python train.py --num_hidden_layers=13 --hidden_size=128 --n_experts=32 --experts_per_token=1 --d_expert=160 --d_shared_expert=0 --hidden_act="swiglu" --moe_layers=[2, 3, 4, 5, 6, 7, 8, 9, 10, 11, 12] --router_score="sigmoid" --normalize_top_k=false --routed_scale=2.0 --balance_loss=0.00114 --balance_bias=true --router_logit_norm=1.0 --scale_expert_input=true --init_std_router=0.00698 --lr_router=0.000972 --vocab_size=2048 --norm="layernorm" --norm_eps=1e-06 --tie_word_embeddings=false --optimizer="adamw" --learning_rate=0.00377 --beta1=0.95 --beta2=0.99 --batch_tokens=65536 --max_seq_len=256 --train_tokens=217400000 --max_steps=3318 --dataset="wikipedia_en"
Below are experts of layer 10 (counted from 0) of a mixture-of-experts language model. Rows are named router (the router's row for the expert) and show model dimensions 0-63. Each number is 128 + 24 x the weight over its row's rms, rounded and kept within 0 to 255. Numbers have three digits each.
After each expert's rows: "gets" lists some tokens that make up at least twice as much of what it gets as of all text; "mostly gets" lists some tokens that are sent to it at least half of the time. This comes from a sample of Wikipedia text that the model never trained on. Tokens count by the router's weight.

# expert 22
router:101144133099095139152148146115137101127134081131149108107132186175104094128144088119131109130135152146155097153129109138155119146135145113091155126097120118150118124127134171140124100089128086
gets: ",", ".", " pro", ":", "-", " Pro"
mostly gets: " pro", " Henry", " Pro", " David", " Michael", " James"

# expert 28
router:111101109078127116157130144144141130127131155158126151152185114112082091111116129089153141150161117138127091137078118105111120131148143135126140150078155094167115096110118098091113109149131088
gets: "al", "-", " new", " first", "il", " Air"
mostly gets: " water", " Air", " military", " service", " main", " special"

# expert 3
router:159099140161134155175104152149144130107126163129097078109088120126138135142091135113124093118132146118094106149129117124111178124127069134181135161180140163129122114096137107147098148089144112
gets: " as", " 19", "20", " 2014", " 2016", " 2015"
mostly gets: " 2014", " 2019", " 2023", " 2018", " 2016", " 2017"

# expert 0
router:124122137119095114162109189090136090156147152127143129145140132116100084077151152135131147153128134101180130106097139099134148136136126154151124150106148090164087146151114170158152120136087158
gets: "e", "a", "o", "se", "ad", " Ad"
mostly gets: " Ad", " most", "io", "ie", "sa", " world"

# expert 19
router:136133158172159126113127126154101128125137125095150154187102142115107132128094112115150109116159135116119181124192125135131143118161140095130161094134128159094117152142099099173114126112167123
gets: "g", "age", "t", "ar", " /", "ver"
mostly gets: " consider", " require", " close", " like", "р", " due"

# expert 8
router:136136126117190128151123135123116150117136114140085118135124108122145123123137140121142150152139177107132117112121122155092081109105129140098114090107120107098096142101091131119130128108141135
gets: " 19", " Ch", " United", " Man", " 18", "man"
mostly gets: " United", " Man", " British", " women", " (18", " French"

# expert 6
router:127127160124146129108103140126078114108160119174145144105121116150118111134163113169126162108144109115150108160160124133155117151122124162157107129120124148097117138123125135114087143128123117
gets: " re", ".", "er", " f", " Al", " under"
mostly gets: " enter", " under", " Her", " Col", "Re", " re"

# expert 20
router:119149133137162135096179092075124091114134102162146144114132167115105134149139171152100102134106095160109120120103077122140102161147168112099144080169122127106119137138077155112118122109103142
gets: " the", " to", ":", " |", "born", " in"
mostly gets: " until", "born", " would", " will", " every", " to"

# expert 2
router:120108159133120143107120156135113141121117098113117163100118136107147152144147188158107127123135154099068147104101150145120130099145096147143139150185142175108121089153168138145126127163116135
gets: " I", "I", " were", " are", "y", " we"
mostly gets: " I", " we", " young", "I", " those", " people"

# expert 9
router:156120114185157132078100100123115124149147126134091129128134127165132152173107082150113098118094110120111121102153113106126151122164132089124111102133099125165167171132106140115156116106147145
gets: "|", "\n", " a", "-", ",", " ("
mostly gets: " $", "_{", "£", "|", "€", "="

# expert 24
router:117176154125117112074083129164112115150118160112171120129094150094168128120161092140117121134128145122119128127151172111106124168102158106144118147129158150075105139115131098128140125151103134
gets: "ed", "ing", "s", "ated", "ted", "es"
mostly gets: " began", " played", " took", " moved", " made", " used"

# expert 5
router:135128142140134160134163100094143121112138097178077119104082127091100168121115131197116077100099110122132150157117135155168126122145156107131097156152116151104137150143124133097141120143158140
gets: " ", "li", "hi", "c", " vi", "vi"
mostly gets: " vi", " appear", "jo", "qui", "fu", " continu"

# expert 11
router:093112108133084154107112146075072152137102199104116145177136086113082138148134089123149124111102149131109117134146156150135115092113143125133119099135119136160123135116154143112141156151110136
gets: ".", "i", "ci", " lo", " Lo", " Co"
mostly gets: " lo", " qu", " Qu", " design", " Port", " Lo"

# expert 17
router:125117113092091102143139108092181154137138154115087170107116106127113171113099117107147079142098127159123115116084153124139118152111167162103127121074129105129104125116096091130098139132080112
gets: "h", " |", ")", " M", "w", " ("
mostly gets: " County", " Stadium", " Park", "ford", " Street", " Town"

# expert 10
router:121097079103172119134126155101135134099131181134110140091108138143182119125136170099139155154137165099160091163131126163108104128148142122128140178152125129122134146122157145105098117074110127
gets: " of", " with", " for", " on", " by", " in"
mostly gets: " during", " against", " with", " between", " from", " on"

# expert 21
router:120155124094149139162106103155111125130152139106087145090141135162135154120158140199126117097133107116091134098136144123152183134103116145141124144110157109107103139116138145141148132111117122
gets: "s", "im", " dis", "e", " Com", "com"
mostly gets: " dis", " Art", " Com", " Christ", " Tom", "History"

# expert 12
router:172073092161126143091147138108104152098129152145131147168113158114128125115149124147151179163177139138126125152089157113138088156103101163096123158131116136140158100111126092108148123146083096
gets: " 1", " 0", "ur", "t", " 6", " 2"
mostly gets: " north", " south", " List", "east", " high", "‍"

# expert 31
router:089117149144109115134110119121126097111112096147120129154153121147123152153126136099152119114136144170112094152169135142117108135110127171149124098119138133131139147146141133197146100110130176
gets: "er", "ist", "ian", "or", "ate", " member"
mostly gets: " member", " artist", " father", " author", " director", " president"

# expert 16
router:104114122119096169152079103087111124149115142132129093162161096156092101127156114147145100127127179133087116164106079149158118133160146134119157135146145109138148113161141110092110097124122143
gets: "'", " Po", " po", " Jo", " \"", " sp"
mostly gets: " po", " Jo", " su", " Po", " so", " sp"

# expert 30
router:105131121121144110129171162128092112164111085073089107139112078162148141111134154113144119124158117119132154131138120145142134131140108129143118151142144108095105126116096135151161110142107108
gets: ",", "\n", " that", " and", " which", " he"
mostly gets: " where", " which", " However", " when", " while", " that"

# expert 26
router:124125118118120106111121151151162156124102123112142105164177140112110120083117115079135153165132084144171124134097127102104096097117110121119130138121121098166155126139119121109137135125121127
gets: " ", " st", "s", " f", " re", " c"
mostly gets: " organ", " collect", " develop"

# expert 29
router:135141112128080132071125086154134142158126117139143099121084153157131125150130128184099132103080178092093128137156100139143161156133147149164119168113150167089112142116120169124118141131157127
gets: " K", " S", " G", " W", " F", " T"
mostly gets: "Š", "ž", "č", " Ka", "ă", "š"

# expert 13
router:117153090102129121114104123092154114145089143121152159083155138114122111130128121074163084141168117160145161092125126141096129125112161147149129123103078098150162100133096138148114142158130111
gets: "th", " V", " the", "k", "tt", "n"
mostly gets: " count", " Roman", "log", " finish", " system", " football"

# expert 4
router:128103128150123096107157097110152130141099155120143110100165165150142130135152123120125118160144144162102173145114098115108134103140130105108110159142100082150104101136087162091133162114154125
gets: " |", " ", "–", ";", " 19", "re"
mostly gets: "′", "–19", "–"

# expert 27
router:116103109106106098153145150101150137138103116117148100134150139115112078101116128094144183147118125135149106131153123138148115057112124158142154108080105123155132106108123106122109104122080096
gets: "son", "ia", "y", "land", "an", "en"
mostly gets: " England", " Japan", "ć", " China", " Canada", " California"

# expert 7
router:145128124108131119137154162142145171150136126120148127120130166106136126147125136116150122129160140124077112106139102130100156140120116125113107049100134094119157121154117142105103183083144117
gets: " a", " U", " Ar", "ar", " A", "A"
mostly gets: " Ar", "\\", "^", "_", "}", " U"